python train.py --num_hidden_layers=12 --hidden_size=128 --n_experts=64 --experts_per_token=4 --d_expert=128 --d_shared_expert=0 --hidden_act="xielu" --moe_layers=[0, 1, 2, 3, 4, 5, 6, 7, 8, 9, 10, 11] --router_score="softmax" --normalize_top_k=true --routed_scale=2.0 --balance_loss=0.00763 --balance_bias=false --router_z_loss=0.0001 --router_noise=0.1 --n_groups=8 --groups_per_token=4 --init_std_router=0.0153 --lr_router=0.00251 --vocab_size=2048 --norm="rmsnorm" --norm_eps=1e-05 --tie_word_embeddings=true --optimizer="soap_variant" --learning_rate=0.00589 --beta1=0.95 --beta2=0.99 --batch_tokens=[65536, 131072] --max_seq_len=1024 --train_tokens=824000000 --max_steps=8394 --dataset="wikipedia_en"
Below are experts of layer 9 (counted from 0) of a mixture-of-experts language model. Rows are named router (the router's row for the expert), up (a neuron's input weights, with its number) and show model dimensions 0-127. Each number is 128 + 32 x the weight over its row's rms, rounded and kept within 0 to 255. Numbers have three digits each.
After each expert's rows: a language model's description of what the expert responds to. This comes from a sample of Wikipedia text that the model never trained on.

# expert 47
router:149128135113137154083137171168093148151153068096151081189115116110154120077100052124104132128119094127097152131056075077149149085098105181146099138095158124136082126146185090127119185152204212127101104191072081191121127152139164109153084174135141059144154130105106156117144129143126175112117089129146111092123162146145146137150132138105126164189090129111154141083112094147138150129119
up0:098100165127198100082135163165166106112135153221121171161132152133119159141162085086116133136131091152127166183107085133086120183113104163107103124146169171120135093142124134183174129083136169133112130157138127127171177168060150134180143129112077063119106074111111167120112143115161098093157182137106103129140115144099076126101098135202160093088078112143119124155107183070140116083109
up1:114099099161129121087120165143147119120134143073102181117149155142148072220121185079166088086136071121134148165132126184130084106104097105120080149167098177107095138106111128183085141082124153101149050156105158106111114119098188082111121097160150101090118175147125200170156102141141080155141118127121130109101141155089099184147175121142130152113160174136162075134155139083086149091089
up2:164099113144157111094110100176111089158166074078176092129151116105120132172168111142126119121082123123154085108138080151130117096160087167134107159120122108148101170123130119109161081115141154071139156139056123106127109126129109083077115137115160146124152134141098125097171117255167122085118132139155082110143069110138108084129163128114073197117133074160173105093166131108109177129139
up3:152102104155129124120146142124113127128126116141038139118155160130146098178172104214157077152123135153175127130131121093096120100126153105155066121152232171127090128171184133118108095112142139183184122115164090149167150065125126158068117102158182129107157132162145152141169096153106146173111131170146168168148132135141128223171148119127063084126135156118073096138123125132112096126089
up4:145100155138161143094086104131166078172130108117173112141074116147144125197146159164151119195105144115099130124144084077131085139102158146157119105150119148114077130125133085130097141127171108152156138102119154086136073113119167125126071170146134215125091123114161075098156052150103199114132185159138158130109143120156098144134123116082092156176072154106116160147043167176076167139100
up5:102080086125125119107092129188109080151120093111143105113101117139096149168111133064157173201135067160115156149102152149117105121124174171149142141209134143131132086139102141132127188079133154129104108161140102124138111152150129171129119139079091095102165154175078132152204057144191145093088121127157091119123140092124157146140162148145128047141118146150149094139139115045128116056178
up6:136123110123127098136142153147099125130101127173122135142071168177090142182126102121135115083144136138116107131153137076130128094125146161113129164167102135122140143159130090128130167084159104106098149194153052135169159153132125205139060163158065140170161094141173165096153103133146067094093172116069099105153127157132057220089186099123124146086151179137114115087147160067130107138088
It responds to: Middle pieces of place and personal names and place-type words, like Stockholm, Stockport, Van Halen, Street, University, River, County.

# expert 7
router:189103166131075126136147157116148189130148076117160123188117106148155102101109083150099147139124088139135104147098120087152145114116106184140104168144148064158087121171167105113075088143190139124127152080058129144099171150113146113122100156208136112146157155136077117157167174121136172164155081118124116110180103213111193124176156149124115138165091126118176122113067093093111140154095
up0:138160116161146204092141103154068170122104101167109076166126116115104169105126094168152113127074139160120189091103164140128132089122141209117134122089096106075102126116102145126112103110114144124076170131101080170145170189119159122090197175146131109138110129131121107172090191134041126079132172127130070138159123101121110159170137105116197086159119132063112121109099123118162115124082
up1:123114129138139077114053121096105112185121163136089150125167145135104169186139135138061117118130134081123117051131163106167066096165110122098092069139105153112154151131102143126093140078074102147089070144111131089133118170114124157134163071166148167087074092130141113142185133138148168175130132108128091130121121145211117150105143167132108136098169165171092067077162120184133149068117
up2:113117191115149180114137146093115100150108120126193130050119199091151103065166117120125083096124154116148100077161124116151133122113136098093178116070121146039106151128145098156180142142136120218140154133052137112133090133177096074141143129155104148139157082133075100139179140188112097096119108184079140157124129119121140193117129125146132170129136134084117121169134094088116132115077
up3:167118138128074136109080123105095144129161151088127111089098098097137138115222074086138061117156074140175131122122154095081133078176163098132113089156125104173103172117123143177069169074084085166149115170054110111146100113088124121125148091142151144093171066136116106140123123127078093102122142160132043127134093061138105133103112109150151122140128068129142158069139166099134138133129
up4:109085127117126132145209108136138063112141153111146152157137130150184117123144154116220142075130105193132145189072146116136125142158122161165183082186075174181120093118077092131148154121150084130155158100135202172178131147115123089083165140131138099162142109113110137131122085088178143096116162182116060192110134137099137138167160104134157093157134165145101106132106121087089106149125
up5:169119097071041051078158156158139137142121149093186167148136083104171183074151133092071148128137108134144145117160160136139096102155074141115103157171135109162176113167106056185110144198122124070120135111162113118143113121149121126152124131125147105187140137154102155083148131151066075120098136121122146110057167092077139128089114126130079144115137066134152142185153141133128127109171
up6:054129124146207144122187078114109176129120132147156187164084117077128148101121181138089145139106122102146115072121128115143137146091155141113083172146115125122160165054147158083118116116144123127184116151131141120072101115099106091057149156174143149082137178129158109143123125086173108108096228089114079156109178159073145169141122177114145136108136142145154109138134132091144154102200
It responds to: Prepositions like to, in, of, at, from, between, coming after verbs, participles or nouns, as in "attempt to", "Order of Lenin".

# expert 0
router:126140117121151065124148154116128124175198113073166129153133097193138135083108084152085109171171114117091118154127097060154157100103119107112135190122157132135057117139118065146103158104202093162100128048133128104090150124089151134126181158153107132084130098096113131064142105124125156159129083105136088097172164148073133145162127133069146141121091080124160117165072102070140136084107
up3:089148140145149119127136125072163115057177140119092228179115106082113166120109147126117175111167103113165069104131170098114118138099155113104150126098170117161124168082167122083114101117134075157146119175108102127085173219160158104109130149136121112152125134113124111106114175041111115131160077093123153116137123030138122124148156123125092129115148184119138116126147122157097116054072
up4:136074123174209175120146154143127101154104125089147140136119078118094151088076106118168053141111127070097101112116112077130115110137102118111175138087129075107050079161149142112177122120079110144145227105092107125177161089113162124125135184102103135155143125141129101131109102147159214136146133138147106157137103167114155147161137163125111064102072148106136121120098179157095079097111
up5:138168169129127148093091116038181144161130083160202137129141147177136111077124144209121091099140096100137096121163150115074113048206131124168168129126103128147085131142148154110136143107225076104146136127131092132113124124114096137158128138134142065066113125108098132054187114139118126177112152143123153152167150132142113127151085134126129134142170080089123100155168080158121125168117
up6:163097178119125122171097113174133162153183183063196128104153091102142138105127143134041144154054076076159155142091119116168098089159111094128145128086151120166173124089169123167120102163115109117126100087137079117206125185122113124151174199143093135132175194143147153158133132140138145125144129171143074169126150102126102123140102157138116098150118151114159081111138119148163139055098
up7:124155181142175123200092102128143155095148156147121146136090090140156118168202143154137150096075177143133176119144122126148102208138131162106150122163103122107123096130160194086095160152134083136085164100147135170040106081083157136118138135084097092105073137143093118132136144037101182152130136108096119152081127160153149151119150142131061155131155082146155151109162160124165189132137
up8:109171120126145141068142174127149143146134123177116058078134171068165071129139151102117120109105109090169164172136102156137119123091156124100078181128059110115154138154124095161121112100098182107138109131134118122140122088050128112150186110124122135080195195110103119148174152165190177159069154103166163153163127132155079145153172134153143120120111104140113104109155117080202110068127
up9:131105121141125115067182103102092117120154119139171118153124162140075146163140111114089079187093129116081183131108120160131134093060110114168102156114166172173166147141120125126151060164099204105110078184116152151074180135142138181135133205120138158081125124120138084174077126125199079161102066100134144129170160157085168153125109143108173123112141137143108100131153182144126163150111
It responds to: Word-initial lowercase or capital consonant pieces like f, g, st, sh, G in fun, findings, Games, MotoGP, GK.

# expert 13
router:139114129131104088208122132152083146124182092142164117110095152127121140116128086160081141135132158123046165139142102094118163095118089200143116136134209122122048109170170131165146162132160161149120158109069151150066114143078155093110159143134103147101176145149058160104125119092166143121144106116155100149134157136052116095174122167068156160140087167078165145133080128148103157119112
up3:154168132134153119145187078143118104151120063124120051171126084083144101122103072103133113087117090129187092120056171094146140101173132149093117104142119078142116121131119138112100125144150132113115165172099125089102183187118110163135090122130200172077051082136154112115117131143093090159126150130185081112125169141185114070089055114157136145105144175143123111104172150127150154160103
up4:128090063138097160177084111187149082123121141145192129144106094180137143122106150102084130140176168124146175172124090109150084126156077082116160148133137112206196142140123086135134129121065109160089125112144068110125156140097056132157132141134125086148155147196133094116136148151074134068097127106071177146165135122107160139124130162150103109091151173113127122118192060115075137146101
up5:100111153183152106105103114099132187110129062144086117100214114198124146166181138130096173117076143090147128154102138134103136108158110164151118159130129199079153183083128133129084166093186118150099144149131151122129127151183136160192094122130142144091092121126122169107147169074128139111160117147116155137155125080167133130105156192116130175181152090171179130097072108050122138136157
up6:127138139133170149187115148118109056171173096083178150174152106119131120095091099069119116159128124126167107144125136061110133154082107159078177126129093209135113127140089123099109113151085093119102147128061128137110091214108111104154122172056062158164150126161064185104097100142111088076136106155129128128108119187116143093137111139078157139130139146168093130132098100092087153129097
up7:129152104161101126176097123132072080114172149120141175092122167135140180135150154114148152147118155147125119174123125126132120188125097077105094160119146121101082161060070180163105150159104164077074146099167124141152145086123114173142106146125088106108116080119097154167190116055143104167173127174082067170161102135154079086126167141113117063141124162102162151104127064121174129122073
up8:165144139147102115162102130166181156091206111172114135131131045119066142155150161094141134150150072130123097150144127101163153143135104140111146096112146153175131138126068066120151109123121105117103167092106081090141114158028172177158163123140092138087086152087082140144114105059151100139076174118084147126124139143111179110094132173139158149166137104154168163124139155193119160068112
up9:215149111071128124112108126124067142146140104102104089093084158137151154110158088130148123135162132201073101128115156181143152110170140163114119120105139160098104115089169101150105109117134167104142118129124166116064128159128150152073129154111091173197085104048115129076117097161083166178087115120104189148106097130067134154150133102108107145130045077078117080137092126155099151134116
It responds to: Word starts with Y, F, J, Sh or X, plus foreign-script byte pieces and odd fragments, as in y-ellowish, y-oung, Se-onsan.

# expert 63
router:168106174130071098114122164088096148160167100122145156141088108142142147144106083198086073130130125139142134168158116113117142084072109118123081114149177087185128087169135072180113136125146116142077130128135140141108115147098112143132112165180074117086168124155091095156177114147208141164151105097089144156152124120071156103160125139100124145089097109134136194170048125104093142070054
up0:106128128119071145169060147127119174094148082120123087112151134165176162166124082169111131129113143071134111165059150073193137138054183136115110162131132103177145119116100120150106135096105075143163117130138115093144147123093185158153157167144156105128102189169162163077142138126152124130150162166173160121111119096053152131086095206177144117099106123102112123149106104132098186098068
up1:145168142078106187131159163168154097092045070135080131174134140055132129095153087162134101159094157156108129144112179089139095139096171121180119095124134132085146084144128121179148111113107080141124119117115121109145124165150168158101075118144093151166184090130085154161142103144098149113081127056094151141115086147065182138160118129093138093183144131171074130174095113113062128108121
up2:132106166146154117154118079123120190155169086118131115050109138121126148160101151094089091120150127163129111124137143106148085119125115110071130133155128117120149161129131102184106115105100153079133167109114126078167079130108190187094086167152124124037146154120096096179147079128163134162154054148126150171134134109145177126067140186170140114160108167122165166103088071119094104064065
up3:120058158158102083122111204113123128114132182145102115144086112166149146173120096196106150113074172113137124112110101121148152156164144108068120158111110107186110199083098119114148186113176138089105131168128068138143128120115156096151173162125104125138134079191076155129165103141138140102082227141109102131177135163054087176131131155154158159112166119127142095117128130135095108087137
up4:105140119109161118156139134151135104123169131099180157113113136031113169212099167148132106121164125153145147143125140096067111158156153162112072066083154137133100075123125103137088130141152105195125105044133146067153139118114129182201123159161188144110112154105099140131141137190104152182108138163101087143155100099154144128144151174106113140139120122041126164126165106117170170129094
up5:093123113132103125161126078149163158121133122122169096146141075182148088119174122167082155166163131128142138151095116092111148174066088092089126159117105062073142153162136161129158183144170110118064144121181094163109131115114193157118133169121156118104102134180112150141143150100078075049118122182143159120129117111175174143150158106190164101097187162160170174174104135126103111142080
up6:128088121118081076134096147124151138067161180154158126084191106100121142167171096137193149080126153082136154164059127150131146151128108140078116097138089170161152095163099098099177190103158139102132154169124120143135165170165096149159121140113166171110144135117115105125152155126078150098137110144083105075096056133095167096073190106143157173123143074075186147163141141144113083119151
It responds to: Prepositions after a verb or participle, such as with, by, of, along, against, plus am/Am beginning among or names, and J.

# expert 9
router:178101140133143119128147177127119164142131107090138123135129137164130087145085105191087125132162066140131102180107088126148134139106087128108142138148124075172123126145164114140077250112146159191090162108105099170134099162099163092180108131153127108102130088100103138132185131069170130146114113103096093129131115100113206109120163159059135169129061135071178119115081121090109139138077
up0:147146135203146147141041108162150106088055159134121052149149130215115123115090112116105110139153171136166144112147145080127113106113175120140149137126136086129122161116119105102121119149102144168137216101158180134111062145106080106151169139146171151079094148147160170167166123156150064118123121128133135116157113143169124148164125154175070168115168135105117118186060083108148111083129
up1:082156178136102170093081161069174152128129090086060146129140097087116183144149131101167077145133156114181157168126155114134114143110099094092113168138105187137087101115128097179150118162131152255117131127121062089129139116094167103144164140190131088086144164140123096169169110128187112111115143127160095127116123162110126123124117092127119124180171105086122091161095118104078138097110
up2:146115100110167155115174069115098112109108146128076178096088129039088089177127091112038142157113076131084142098120138111135089175130072128130169198154119138088122116130110063170116099079110168150115125150067127138088081157137103186059111168124109071129137151122154120124145132169159178158181102141118154111136126129098143167113156122114137087127134114181164144137107159065150140132129
up3:130157087123189129150109138156072129115159139156145174178101107180109145136084123174105132126132178108109134148141142166149136179175179149161131087084111111103161165114147129135156088052151045108117165109138139177145126197177179126087164105169143107097130111142128139122075130191096132120088060132139149147172164145111114116103125187164098103077093123136114187112201100135146100155155
up4:116124185139082106185158086185132117145126150059200141145167131119129134194148079121172069091079132138102153143038169088099097125124120114153162128082126132122106157093174207140126127133136209082147104036143109109126117111129118140119130140118135112168130119120164190134172108181123136139129151149085068102112110133152156094117163162142112135151118100110121091173096146089142137097157
up5:127122090102170176151146128141155051188192160161105133154091163085120112158080116125116101133141144144160127071134147078107171126122100131134145083076090074110138113135106104136105103099128111144137118119121144091163117099132156097131116121145175056141069147139104161163114152145131168185125071090131105130057113100096161142084149079088150182079175107093134100100178186188186114092112
up6:141125171119161118116118093172163071088144149125139106135119046084142111189093127078186113155128150147153140120068140116119104116154145129134119128110174152120133052154161128093217141107152140129114040110138168101096119134158186137121125131125106153144125158089104129140125150127149130097161101207129118189114076151155093168087119122119079181210135155128108151155077101142138174189111
It responds to: Possessives and determiners before a noun (their, his, its, the), plus endings that complete adjectives, such as -ical, -ian, -ited, -ater.

# expert 8
router:159128144136117121117126140114065181190193121108150088199101128105143068122134063184085139120135123169140172100116091118144162055146078166164109117122164109133093115133209082121115165143198157175115128159090095157114111101140129114095097128116085054090127114152127133129119155091131159166139086124068149136134113142080156097173124124082137124131102107086140191066131097134095123091130
up3:133126118134170102137107191061145141178134114133114108135079118143137145152084123104104152085141106160068131154097085123135104114151170060123113039112112094100062100092098173146104087168141083116196143108173111061107134127132132159098133059138154163068145153152134159152108177138135130116109041130159129186164154117144161168135093148111173134097123114175128091142126083113143173106157
up4:106128098123154131149168115081147131155084203085144056124144132082151071101049124159116138099152103118083074129156058139166137081122221179143114165078122128175134142075166139101159127149036126086119157175112121167133129046126130192145102123127128103145127152121127106090167138149129129127127095156133126153128176145164144141091119114076090158139129123135137148073102120131137102170112
up5:118165125180182128239143136108101101174108192105102137160120152121102182122099156171167095127138088143103128109159174099129173091136131182139117134115140160120101107180102150165115157139159123127149167144099114112101112139097141098131123116114099074154092164127081142145078064158156078141145189094119129105094158108109123034100113168123158080031104109095141106129113112134150123127179
up6:140179137153119120168194095192078164150117115131119142148145186111126111101077129208156129120121099095156149104153085084114135137159059139090168140126139142083124099107159190116130135174107175122105131078084114070182082101153145101140063139092091089140170136166070151131130149139154082131100151140101134061132105177155150143143120152107090103082111120083100183143083146162110154179136
up7:144125122114092140144082097145120142156159161139137077188137097086145123116082111177138127162094062121101157122159144133132176042123153136091077134122119144094199089114108103134105138112140107093171151145139150128123136121131161069036126119104174120095086158112014171146110098099140144146186089141157144187138134110173171140181089160110142108163098113140156116153138124155072171112142
up8:087079138134118176193092115112159121115133162122189082136088057144131157112084127161098108150147080187133120102124139114156158075183083175123154130127093139115107134162134096137138172111173078102101109131127153136062109134090134055131159146106167134125123134150113111107089161128120070139103113134100111043103124145150153211087119127121169116155131120162085133141097123180085174079055
up9:154100090114146101134148112148162167095123161103125132107059153105123143109121181073081108099063083114125161137146173164106186084136122137126139146102156160127128188088099080108116188104105052123047139156140114137114118103093108147078144157170158112157074177125086130092161139136134150121101113157097105207141110138175158122115160081150146190086160152186122091115137097139111065111104
It responds to: Given names and surname fragments of people, especially in tables and lists, such as John-son, R-ons-on, P-aul-auskait, Sc-ott.

# expert 53
router:165147156093175137118121164094133160153138070075115082139137162156163111101116108216167132136136098123089178140091097101159129135035125108168114148176102113159124120182183116179097181150161129151103165108129109160108144116097146073187107129133124135126159134101119140135143124107147155143147082069130111103103048099105184105151132156083146136146063138100184108125066088122104144149070
up0:081107094102132155127126159090093147093062136090104166132146162097094120164098113163199185124121118130097108150089144156129122108083147143167163122118162092202103118059157149156179120105155126108121118108155092069119147182110063126084075094150076107179113119024123151135124147152183132110102101126093093077148183145122123111143140152135121162139135140053135151123117138170177131107151
up1:065083136083117150140042155101144077146132081094146090148166167073090153160154136117114126111065082052135100136117114141094150140097076137131079169087136131181169110137114085156169166120166112159141094112105160084147138127136140109127090140127100132197149120124189191116050149086128116120183085115151112132173124113093167133122142118159107081134105158119133070172105106136127077110148
up2:118082126147157169112142095120106130168156152089123189093123157177148136126140147101141112093089127168114178149093172156149120143111138102145153133088165167129179127154063143154079167162156175090119191085145064147096116067079115123071112134159091116124196135084136144162113192154103127119152135110094125160122147160114183080144061077139171145096095193146139150156116123119169109062142
up3:209116150093141141134070108090099096113106127141127067122094117175134140136129153172101134115114160091111113197107086092144145113140129137136138121123120166141118088112084104143130071065083101078111124121085084064169194113038092151160184127183110133153140140123166128102160091120137169157114143144141126095136148152089113081156127166126176112135146161087163113052079060141131102105094
up4:154096126134129170140132144105145174109104149077150144108119095168063119173149099192136106130143175155106109138121132128077150106173177110163120146120124138122187154130067109188123168126185037134092157162115211126129064134093108141138130168105072158183151139176157170158081138128107106159174111126127141118123110105143190105132143135102148121178099207111102129059089153125146113155107
up5:134058109075124103093061109090168156136140132183132133152134125127093106114115109120123183137123167076175163120091136199192193116121130105120112114160139124115117163147131130131162121165111133140150154169097135036142143128128140126050189161193146118161148132168096168151101118161140111094122127146135113168141098092076096155154131133170150170092056160116138134143097168162073132207128
up6:123177145107142127098156164126097087146117083149139120199114105129148139132110142181149113077155183081164098075090104162171074119150171142159115111095143080131120120204133095160135049130100112139136076142114152142115099151170114146116130155190130143166121148145174140113100129136094119145084123134095159095105067183201099097148067102135087113123098093126127180168210181117165110112124
It responds to: Articles and possessive determiners after prepositions or verbs, such as the, a, an, its, their in "in the United States".

# expert 1
router:117102119101114108106121116120158143142176105103149124176090104099154145093122098216117107058137125137102164134095118127145122073106115096115162145132171169157123120153180109167077176097159120171154149088124144149099099107114142062165131180155116142108107134083054137084125180105114131102187091011120124133155071139103138095157143099065153135128075157112129107097114118101098148149066
up3:074108155160108144113104121124098117097109068160144142080143140161128104156098133109177038098134152108208099084148101125166109199150127138139171089130039117155129173120095114096133110102145171111067146104162100115114157108091192149125142195151112121159134103092074185067153063116187120144118119118175110162133081129123137176123123161076104103157144114165112117116134157115112115150144
up4:086125140177069167155186132124118085105109092088120103197076170120105131106165073120138196123135119158172139134139091114122097143129132099172140107126126135125103112151114113102102109156119071162137137126157114126108132148121119124118101132089205141078111161127105149091115087116227128157156094203193142090120081150072132157074198191106182137116092177097116095118130144142090121148136
up5:153155075174117113127134097163108081144124107129080111161134121143082111157090100128189131124186105202072176085115139074113167110121103097103151139117159155150180169131142135137114078083100120173109102095157118075167116193161137146158140149136124172163114082143047161129186129099153131129183133106185065172152106110078083143138176174085129162125089132133085118102128109098138095133105
up6:104117091131132166129159084079115187151113138141077184131076168126176166119087076164171058154148120139116125124158083106096171145138098180112105095121136115078173162087147119185112103124154123184092145187121120097114137147087114097170088113086095051079115144115125094122187120100079129110109140087173107154088145102140148117097104131139083144114171154117114148137128183148116053163088
up7:113118151098081123153131147100101177165129082182117052151097100119148122174152150108175138079148103095136153161150160163153113178092154179152118102129107106161153110143099135118099169097094169105162145079179174151104162151091116135138140129175154162190103076130133126190065114106153176120173114127074144104109126123081166079142157107145113130185147059128062158163069151137122103087137
up8:140135158100139130103125184116096147137093143142160112123127163137148114135112082113155144219159174156070133117119081129110090131173165092162167106153102115076163146140155074155082061090079147129202175155166172131146137143205037181120153101092141157110189117128107149179108150097143101146165185106142087154148113186132128108111082130168119177122135138119145125124154169129148116148138
up9:163121125138112104141123133139136096133184131096078074130165206142074169147094185173124096097141157175174087119129120074147129120127088143071151153209054115139127196108123132148146179094184136108157142148089141111113119134103165148106148138122151159165103166094108094159066078173123080142164112147157050106137125097078149172135093124133129105074134183123129103080156135120144126104145
It responds to: Single-letter word starts, mostly D, T, C, d, t, c, beginning ordinary words, as in d-uty, D-igital, C-ouncil, T-ouré.

# expert 15
router:197146158091139147125125165153121212158138160156128090136136132134098088108105133158070116107160055153126142121100055100159161089090069156154138160159138109151100125168131106151124207092146125145131170145113061197131108118147173138125116162160138088134119092109138110172160183168117115150144123081142064090133129147141157144105154175074140157143059166143137139107104114054097137159096
up0:221151093170159185102118128102160104127095139119174118123127130095178123089114129132122166138099113164142186097098105128143152134134114087214072128193109086181121132136191125102089089118172128118206118107076156060157122092123137158170159142141109169087168124113151103128099131162119104145113155146162127176110110091137176137145089086124114121177177146200123090152163147133163119152098
up1:202139130153169085151152138144184200136139090186110139074075156146142138025141110118119116142198107168094125069185102103164152164111129066092150168160155087084139136122133091109150124149121117185116151131122137071155118129140159141138192152165023138135109150120136088118140128143170097111116141177147103141157122113146131139153177148128156098094126149133130124115134182132166087156118
up2:141119093070149119124173119084181146151131130111158150071104112099125074102128115137137137084134165144148050119070084109063138084099119160159111145115136107171137125169180088093138141118100225075181140145147126161119142142107043151132089130139150082106127112130115129135056131187177125139092114153112113114158187086163168155145065160079098107192125111129140134130158122152122117163137
up3:129107093150147155134121099147124058184190123131111070062098132145128125074166093140106098118102167156220137115135071073151160125086105140098140139139104173139145118114172108154147122106110090093113098128147099152134116123199127122038135090170194131129167090120176142154161134099098118127097089101178127150144139121105119170111141174106051132214136128130086176121131103109101119139128
up4:143165152120194162141146115127158129095069103111124138137110168125193129098116116137164141095168130118152127090161183136131169046125121157111161151136109112116088101155138068131180166063182189106145126124176104127148104147157169090106134165102129092124134173118132134141125145114151072126150222141185065110178113118156144053109126112129127115175111105162125091126125193080112135086186
up5:155154164168088150083116096196158113152108167107140164155124150106085130155104139114082176117124115167111157142168141114159133098109101121141165152197112130162100137102081073149217122110154137108116122138168114106164140156123141068087096122111079097110129130071143065114146229149127137116098198143157111115158163089102137126136133186096124122128114206175113160144093130119128163052126
up6:177123122088116126169096170102129132144053099151093113174183159150168105089112186141148092159097158162141079163108153111084073093098136158131136150115135127130143076113150145167142159077166116133130071154081147116114088118155159075138138096117146156072147116162155105178123138160080138097135093067084168126135139135148196139131135118033168146110145102136147165147165050086126127152171
It responds to: Capitalized or common word starts such as United (States), Cent(er/ury), cent(er), and word-middle pieces like -ent, -ust, former, present.

# expert 3
router:160114153153091137138174166110123129125176108074170138147136116154171104106070084181093131114144102155108113155113106130142150120092108165105082164185106066154121118133158097144094132152143172145090173080098094148110148155144143112144124159187110093087127126132114126152171171117171132168162059108078100134148083131051185107136131176123116207158122135116198145120073123100083141119048
up0:088045084146172159176155083077068144145208140102113150132107149102137141070151150152144107130184129149123107127104140133138079115136105095117098115084098211119123172156109134099151133108128112184142093167110159139165144196099117118143122167153127132134161114149095081108116132159124101045181109146162144107093176150070142116160180178185123106161115141103105145138077130138075170123114
up1:118087121105114106122165112131104128127125148139038182109127117161125142158125182133133160092114148113099113121094131101091159088144128140086160136128166108066126160114147150044098077137142110092127098162123128059087136143084175094147158160064122078131155160175158138146133163142197134093162148073091146141158118139134158130097137113184114128174121167140120101122119097208133029066102
up2:106109153148100137115070116151093126155170182156200095098101067190130127106139135158130131125186156085133128095113179129142090162130165122081128078093122136056160143200095140151101105147121085108133032190150129098169122162171145129114122147125096146151127117117036150078119172134166084132138136135131156094113097105147138152159120140197109103126175150122177106114119150164073133141142
up3:095177156115113155097158124086103168123136139169124127135125122113101136115090159134131165194101172120136102134121127117071110136086095104125108124142108104197113145067162136136118088127116135076103057165076076108110137088098144145176122174139152041114095172153191119105126131161125113167183193093097123136145098139153122110128168158131109171133118178109206116093202043146099135133132
up4:103112130148086106052116112116103101125083142029147085147141145091143112161157150077118120183144164127122162150121126111108111093095191137158119134162154198138116144118105129110073122098169095148089123123125082117060136148086120131094134139098120134073076075159165140094222191137095114186142117145108163157085107107155089103092156155087174165141081118099122123145168151125171118107116
up5:137109113161063127142100153114125123147095124128142134172173159098147165124137145132141088133150141192148088117112144087220049084153116121107119151151144130135099126131163133144159166136099072135146140127177164110106165094177186132089168162068091118158120219088200166132183098120138122136103120178125067121124150121135193080111133090139133178105159170141098115157192105136133125143161
up6:099125104078113156164165127144098121116099139141127123088119136074131128118105093149159068154159142129104097167143081147065152108087145073166100138130064130145152149158151167132033134149125099208127121076119098083086106110107135144092077103091112068147102122127118086133115102126117118087130124114128143064087099181167136104117198141140084139152123097113091090047072079104180115134114
It responds to: Prepositions and linking words after a noun or participle, introducing a phrase, such as of, for, with, between, during, including.

# expert 38
router:122166111121113112118139172179095189124186114116157131186112134136140082138106096146067107121167126119091115105055081142173131062113126152168129144142161066134115096187163133141100149145198171134094117114063090135133094172151107097125098120120085124107132051071124187154110126129142143094157120121118120156144125123127164064168121190087194124166094114122155084121118069147123146119080
up0:196119044178102111155121101163136127072089134150116138040106161105125193118116177148124146099178130084145068090141104090173083161137144113127118119036084135164102107126143084145096112111061104145138149140151111145109149133117128192144115161160108120153070110153099130187086139168133163147136133063147089137091065126132139135130156116056144133133147115094166125122108123084153106141115
up1:155084144156195153160139142151105177112078170145128112189113160158121120109148107099159149070194101141175119121129111173096159173180162090141122145103098124157115089157208152118168110156115094143075108137143101117107117135164112137164144110084097103124127103162156167086145147126117134176155134136086094133138155082080095177139153111122191132147160153086145114078127163113095106150251
up2:127093167124128123094166102180094092063116061068153085079089115117087156137117147016127103163123161142126110151084098131157127119101069137118133119133185130126070083097160083097120084102135136136082109133116169150157058125129135112207127103064165198095102142107131090093118154145100158095142140117140094197162151132117117129111109144117123103085137095128160121136153094127111130131072
up3:127132143146095159086175161091107103100174112165105077103124116109142104175111140152115065119107151129148140116084109108097147081208176115161134114126091120137169106134121159111136121135157104122165057149145149102172123156148106116163099158180055080092083136096115080143083166186059122134158096096109133188109095151155125085165129131120156139111062089087195108101079121074096135151095
up4:127154105126158107126166198137096135117174113109111081124064098063134132146114101144127167170159187168138095160121131111166199101190165160168114120065087132100141140095081060123162129140051133091177094074115114148093130109139098120108129190134141153126131117133118130161139103103124137156108121099154051146155115146109157105160165114095087103150138143072167063118169129102169094160079
up5:144138080133065123031138124162160137104118106174133117171129196128107061110101157110117122113104153114124059119076134127076169141106110142095150120104102104115059080138077137103184102149107114142114109130131173069151090181151096173134120069125145103162129121141140158130086089085092155134159129087065078102138151146089113168139179155078151150135151122112151137111095051122118117135181
up6:082156107134155176136099177130104061164210116143146138096149156097131118115149096094120128128158187112104148200147178142125086124050113164089138153101081142123145152136100080099143168150110121120128090119201106056099148103084129194113097147129107086189130104136121116139074130143136126150199115179122118120150126040109097151095143110159097186125109106124149152133068119109106121114149
It responds to: Final letters of Eastern European, Turkic and other foreign names and places, often k, i or a, such as Tereshchen-k-o, Azerb-ai-jan, Queb-ec.